python train.py --num_hidden_layers=10 --hidden_size=640 --n_experts=20 --experts_per_token=2 --d_expert=112 --d_shared_expert=384 --hidden_act="swiglu" --moe_layers=[0, 1, 2, 3, 4, 5, 6, 7, 8, 9] --router_score="sigmoid" --normalize_top_k=true --routed_scale=1.5 --balance_loss=0.00416 --balance_bias=false --init_std_router=0.0106 --lr_router=0.000346 --vocab_size=32000 --norm="rmsnorm" --norm_eps=1e-06 --tie_word_embeddings=false --optimizer="adamw" --learning_rate=0.000573 --beta1=0.9 --beta2=0.95 --batch_tokens=65536 --max_seq_len=1024 --train_tokens=908000000 --max_steps=13855 --dataset="wikipedia_en"
Below are experts of layer 3 (counted from 0) of a mixture-of-experts language model. Rows are named router (the router's row for the expert), gate (a neuron's input weights, with its number), up (a neuron's input weights, with its number) and show model dimensions 240-279. Each number is 50 + 15 x the weight over its row's rms, rounded and kept within 0 to 99.
After each expert's rows: "gets" lists some tokens that make up at least twice as much of what it gets as of all text. This comes from a sample of Wikipedia text that the model never trained on. Tokens count by the router's weight.

# expert 17
router:26 58 43 25 72 15 40 49 46 35 59 64 67 36 53 38 87 62 45 54 27 62 91 56 42 55 50 73 58 16 74 36 56 31 42 34 86 25 42 61
gate0:53 33 65 39 55 47 80 37 63 68 37 45 33 50 73 76 74 62 50 67 29 31 55 61 66 47 68 44 66 69 73 28 52 43 30 28 47 53 31 62
up0:17 40 58 42 62 34 34 59 50 78 35 54 63 37 46 41 56 55 54 39 30 63 41 51 59 68 21 66 48 45 65 69 45 61 53 51 29 52 44 53
gate1:45 57 60 43 44 62 29 68 41 49 46 63 17 61 15 50 40 42 73 54 41 63 52 65 40 35 58 39 42 31 33 53 62 49 37 70 31 54 25 53
up1:62 75 52 68 71 63 36 24 33 33 56 51 38 61 66 31 58 38 31 58 55 50 37 38 47 69 50 64 72 30 39 42 45 47 51 66 26 65 63 65
gate2:35 56 54 37 47 52 59 43 68 56 39 42 47 45 57 46 52 62 35 55 67 42 70 60 28 07 59 28 39 51 38 67 43 48 58 42 52 39 72 49
up2:49 78 42 64 43 70 48 30 35 12 53 54 44 70 49 73 53 43 54 36 41 58 43 29 53 49 71 32 50 43 68 61 36 24 48 77 56 61 24 44
gate3:57 59 45 36 67 44 51 59 50 29 45 20 45 40 23 46 38 72 63 14 58 47 55 41 46 47 60 58 38 55 79 69 62 34 66 62 33 43 34 51
up3:29 41 64 51 30 36 59 50 44 59 67 36 43 55 42 56 46 75 47 49 56 48 52 59 59 70 60 46 56 51 65 55 49 60 56 31 51 37 57 46
gate4:47 42 64 55 42 70 66 88 60 50 47 64 71 52 65 45 69 30 49 68 24 31 41 13 45 68 43 55 79 55 51 34 34 62 22 50 52 77 48 45
up4:63 52 44 39 55 60 43 52 40 51 45 74 52 45 64 71 65 44 56 49 62 66 55 32 41 38 59 69 70 46 20 22 65 66 55 83 70 69 23 36
gets: " ", " a", " of", " 1", " one", " 2"

# expert 6
router:23 59 59 45 59 00 44 55 55 38 39 63 44 40 46 40 86 71 35 45 28 76 80 35 35 45 51 37 44 35 94 40 61 36 38 29 67 49 56 50
gate0:40 70 54 53 47 44 69 61 81 47 57 49 85 48 59 34 63 65 46 68 62 60 81 52 43 43 58 36 57 59 57 24 42 27 58 65 54 66 53 53
up0:53 55 39 62 28 43 43 61 75 49 29 56 61 58 57 58 69 52 56 80 36 54 71 40 26 39 25 53 42 37 35 37 66 55 65 62 52 75 50 74
gate1:60 49 42 12 56 28 66 41 65 66 60 58 61 51 50 63 71 57 30 62 50 56 58 50 34 56 22 45 36 33 77 29 23 63 35 39 62 60 60 92
up1:46 53 55 28 52 62 43 56 41 54 61 75 61 34 46 64 71 60 57 56 38 66 55 69 44 40 49 43 78 62 58 45 54 43 53 40 74 71 52 53
gate2:68 34 45 59 42 39 64 18 56 56 39 49 50 45 53 45 77 52 34 30 37 83 44 40 33 55 64 63 47 51 57 54 73 56 62 41 49 63 67 74
up2:68 52 67 52 53 44 78 57 44 51 57 52 55 26 42 44 70 38 53 46 46 68 63 49 48 72 58 53 53 60 45 76 66 55 39 10 80 58 80 85
gate3:78 31 31 58 52 56 26 62 42 54 42 56 44 42 51 40 46 68 83 21 30 56 44 52 50 40 20 42 32 53 72 46 56 56 64 22 54 56 69 68
up3:47 54 63 32 59 68 42 38 43 55 44 57 38 48 64 55 45 55 72 71 37 48 49 47 17 68 68 51 54 64 40 64 43 54 62 38 39 33 48 49
gate4:50 60 57 39 36 40 42 45 41 23 38 49 57 33 61 30 54 59 54 52 34 58 59 49 29 38 78 32 38 55 56 47 64 56 53 52 34 73 45 59
up4:33 45 43 44 74 33 25 68 50 29 69 81 52 63 50 73 32 42 36 55 85 40 44 57 75 28 60 52 38 21 39 16 36 55 50 68 44 38 59 56
gets: "-", "a", "e", "i", "t", "o"

# expert 3
router:49 52 53 47 62 34 50 29 49 21 43 33 54 58 41 48 77 65 54 37 37 76 89 60 58 50 41 60 52 33 64 53 58 47 54 50 50 53 30 41
gate0:16 67 61 62 34 41 61 83 70 28 27 61 73 53 69 67 86 55 70 48 39 64 68 29 75 49 60 45 41 28 42 17 44 41 46 50 66 44 47 55
up0:62 57 74 79 45 52 23 75 19 45 30 54 42 50 59 77 23 56 64 25 60 47 34 45 64 49 43 32 42 62 47 68 60 41 69 52 18 31 44 49
gate1:68 66 89 56 80 44 47 69 22 52 39 53 41 49 48 65 53 33 62 60 32 61 50 54 32 40 52 41 33 37 55 29 32 50 40 69 27 52 52 68
up1:58 59 66 42 80 51 44 38 69 61 51 41 54 54 17 60 40 37 71 72 14 51 42 59 56 82 13 56 54 37 54 68 66 55 47 30 16 35 33 49
gate2:44 25 60 62 57 45 56 56 48 45 57 43 77 44 36 54 69 36 47 33 40 56 29 39 62 38 28 76 63 31 34 32 63 45 42 22 45 64 54 75
up2:62 61 38 45 29 70 51 46 62 44 53 49 46 56 74 75 49 64 42 53 22 69 64 53 54 22 37 46 72 44 38 30 31 84 68 65 49 34 58 45
gate3:49 59 53 45 59 39 50 38 36 51 25 25 37 43 19 58 50 44 68 31 74 60 67 44 37 42 46 58 83 38 55 56 53 82 58 51 33 50 37 88
up3:52 36 49 66 44 46 58 84 36 48 53 66 69 35 65 64 46 60 49 31 53 32 47 65 60 63 40 28 51 35 49 55 63 38 09 61 50 37 22 12
gate4:59 39 49 33 46 50 34 58 40 44 57 36 54 65 48 57 68 37 51 40 83 40 45 70 50 12 28 34 37 55 66 46 47 51 60 91 51 73 43 09
up4:49 60 67 63 17 42 61 74 27 44 40 70 32 69 61 79 56 76 68 61 39 71 30 63 35 50 76 33 57 58 41 34 48 45 56 15 91 21 60 42
gets: "\n", ":", "-", "==", " (", " /"

# expert 10
router:32 38 50 54 41 21 56 46 40 43 48 45 71 57 42 49 99 63 34 61 43 46 83 72 57 66 35 46 41 36 70 60 76 43 47 52 82 33 38 42
gate0:35 43 78 73 55 45 74 45 39 62 41 40 54 52 46 24 68 52 33 49 53 64 45 53 78 57 65 51 69 60 38 33 44 23 80 29 39 20 58 70
up0:46 51 80 61 53 62 47 53 25 44 29 46 51 78 58 22 47 42 55 48 41 50 55 50 52 49 62 16 58 52 45 59 47 20 47 64 74 72 24 54
gate1:72 63 58 53 50 56 32 45 74 40 34 49 55 52 66 42 51 48 57 30 62 48 48 58 28 70 43 52 56 64 41 50 44 65 77 66 53 32 41 40
up1:37 77 50 51 43 70 65 39 39 33 28 58 36 42 54 51 37 67 24 33 28 51 60 32 47 14 34 57 44 70 38 31 39 63 56 61 36 21 49 37
gate2:56 43 51 70 21 59 40 48 36 68 54 56 46 74 26 39 67 50 57 67 64 44 38 80 41 41 36 42 67 53 42 52 43 38 52 54 53 43 52 39
up2:31 49 65 49 50 44 56 39 70 60 80 30 49 45 54 62 61 44 43 32 53 42 61 42 20 45 62 56 56 68 65 55 80 31 35 48 49 65 59 94
gate3:45 31 60 58 46 19 44 36 53 40 72 55 47 49 45 55 51 86 63 48 39 37 38 44 20 67 51 33 63 34 49 43 63 55 57 86 76 58 60 42
up3:52 34 44 42 64 32 33 47 59 44 66 38 37 78 49 71 30 50 35 50 50 38 65 35 21 44 76 36 61 46 31 52 54 55 76 60 59 68 52 42
gate4:29 55 58 43 41 49 20 48 64 27 87 53 56 56 42 62 36 41 19 38 63 47 37 53 54 29 31 54 79 43 79 34 50 22 29 57 41 59 57 56
up4:64 39 62 53 41 35 42 41 37 35 44 39 75 63 75 58 49 45 30 48 38 59 49 56 45 69 61 29 39 47 46 52 36 61 54 47 31 66 85 43
gets: " the", " The", "'", " his", "The", "s"

# expert 8
router:31 55 55 25 64 30 30 49 39 31 71 56 28 45 66 48 54 70 54 51 42 55 78 43 60 47 56 60 34 22 95 49 56 28 49 22 97 32 42 48
gate0:52 72 58 55 43 38 53 30 49 40 28 31 46 71 66 74 74 52 45 41 77 50 44 84 35 44 52 55 60 45 60 64 74 52 54 42 34 36 38 49
up0:51 43 44 42 50 73 65 50 25 20 53 23 27 70 38 56 41 25 72 23 72 34 39 36 60 40 44 35 46 40 54 63 72 35 56 47 71 06 24 35
gate1:57 42 50 38 62 49 61 52 20 37 50 66 54 45 48 47 53 75 53 40 38 55 64 39 66 48 70 60 25 26 57 30 64 47 67 29 37 44 69 46
up1:67 57 58 75 56 69 38 54 68 32 61 36 56 56 34 21 57 40 38 40 42 59 48 47 66 60 25 74 38 57 43 57 48 34 66 27 44 23 59 66
gate2:42 40 23 47 61 53 55 49 79 69 76 57 44 30 39 74 44 82 27 34 48 68 49 54 60 50 59 31 61 66 46 64 53 58 67 51 41 26 38 62
up2:56 66 38 39 59 30 57 48 53 62 64 86 85 61 58 84 52 51 33 59 49 60 61 85 61 56 58 46 36 70 28 57 32 53 39 43 50 68 60 57
gate3:52 50 44 25 51 42 41 25 35 78 73 76 63 71 45 32 50 55 72 51 35 20 56 53 44 46 47 38 44 44 76 63 38 18 48 43 37 29 51 37
up3:24 69 40 52 36 40 36 59 66 47 79 46 43 63 53 56 72 25 46 36 41 58 53 51 56 46 51 63 40 41 58 31 59 55 48 54 55 70 30 34
gate4:36 34 50 51 55 46 53 29 63 45 59 47 46 45 63 45 55 34 81 47 43 43 61 46 52 52 52 44 58 53 26 52 70 55 58 58 50 56 40 88
up4:61 39 31 49 72 70 66 31 37 38 51 59 48 41 32 39 63 62 33 59 46 41 44 74 46 53 53 60 55 72 26 68 54 59 57 47 58 45 42 27
gets: " |", ";", ":", " (", " -", "==="

# expert 5
router:06 51 43 26 74 07 37 50 41 35 60 61 68 46 55 43 90 75 51 64 35 56 81 63 51 54 61 70 55 15 81 32 58 28 45 26 80 26 41 53
gate0:48 60 48 55 78 43 39 23 68 34 52 28 56 27 42 46 56 69 79 63 21 55 82 66 46 42 36 64 44 36 62 60 38 49 48 28 61 53 49 48
up0:54 58 40 29 47 66 53 65 65 71 42 31 43 59 58 59 22 56 30 53 72 39 51 25 66 16 53 66 58 59 76 44 87 58 44 26 65 57 44 44
gate1:33 46 65 34 32 31 62 44 50 42 70 30 57 57 04 29 66 75 49 31 31 38 62 48 40 24 33 42 59 33 36 35 38 34 58 60 48 71 35 49
up1:47 46 27 44 70 42 62 74 57 51 59 46 56 24 33 43 54 69 43 90 44 58 49 39 59 38 55 55 41 55 54 80 55 55 44 58 40 51 50 57
gate2:56 40 41 57 57 16 50 32 42 57 48 30 50 41 63 50 47 56 41 28 45 61 68 51 59 55 59 33 69 62 68 53 58 85 52 66 08 55 41 63
up2:66 48 63 21 65 63 17 48 58 57 48 60 47 48 33 40 56 53 31 61 61 46 59 60 49 69 51 59 46 25 56 42 45 71 59 54 60 62 42 42
gate3:78 79 62 51 85 44 35 55 67 65 70 44 25 73 37 54 58 48 27 38 47 62 45 47 36 35 40 46 35 52 56 51 45 59 56 40 46 33 59 33
up3:41 63 25 61 39 37 47 37 43 80 60 32 59 44 23 54 60 49 66 38 69 85 52 76 45 76 47 58 72 65 37 47 33 28 71 63 58 78 33 44
gate4:49 46 55 56 61 45 62 73 69 06 35 49 52 66 39 33 39 24 70 32 28 55 35 74 44 76 51 00 40 57 69 60 59 46 79 56 38 57 54 61
up4:53 48 58 28 51 60 20 37 40 29 64 61 53 44 14 59 42 57 36 43 60 49 46 61 48 53 66 58 64 48 63 77 46 72 86 49 64 67 42 58
gets: ",", "'", " \"", " his", "d", "ing"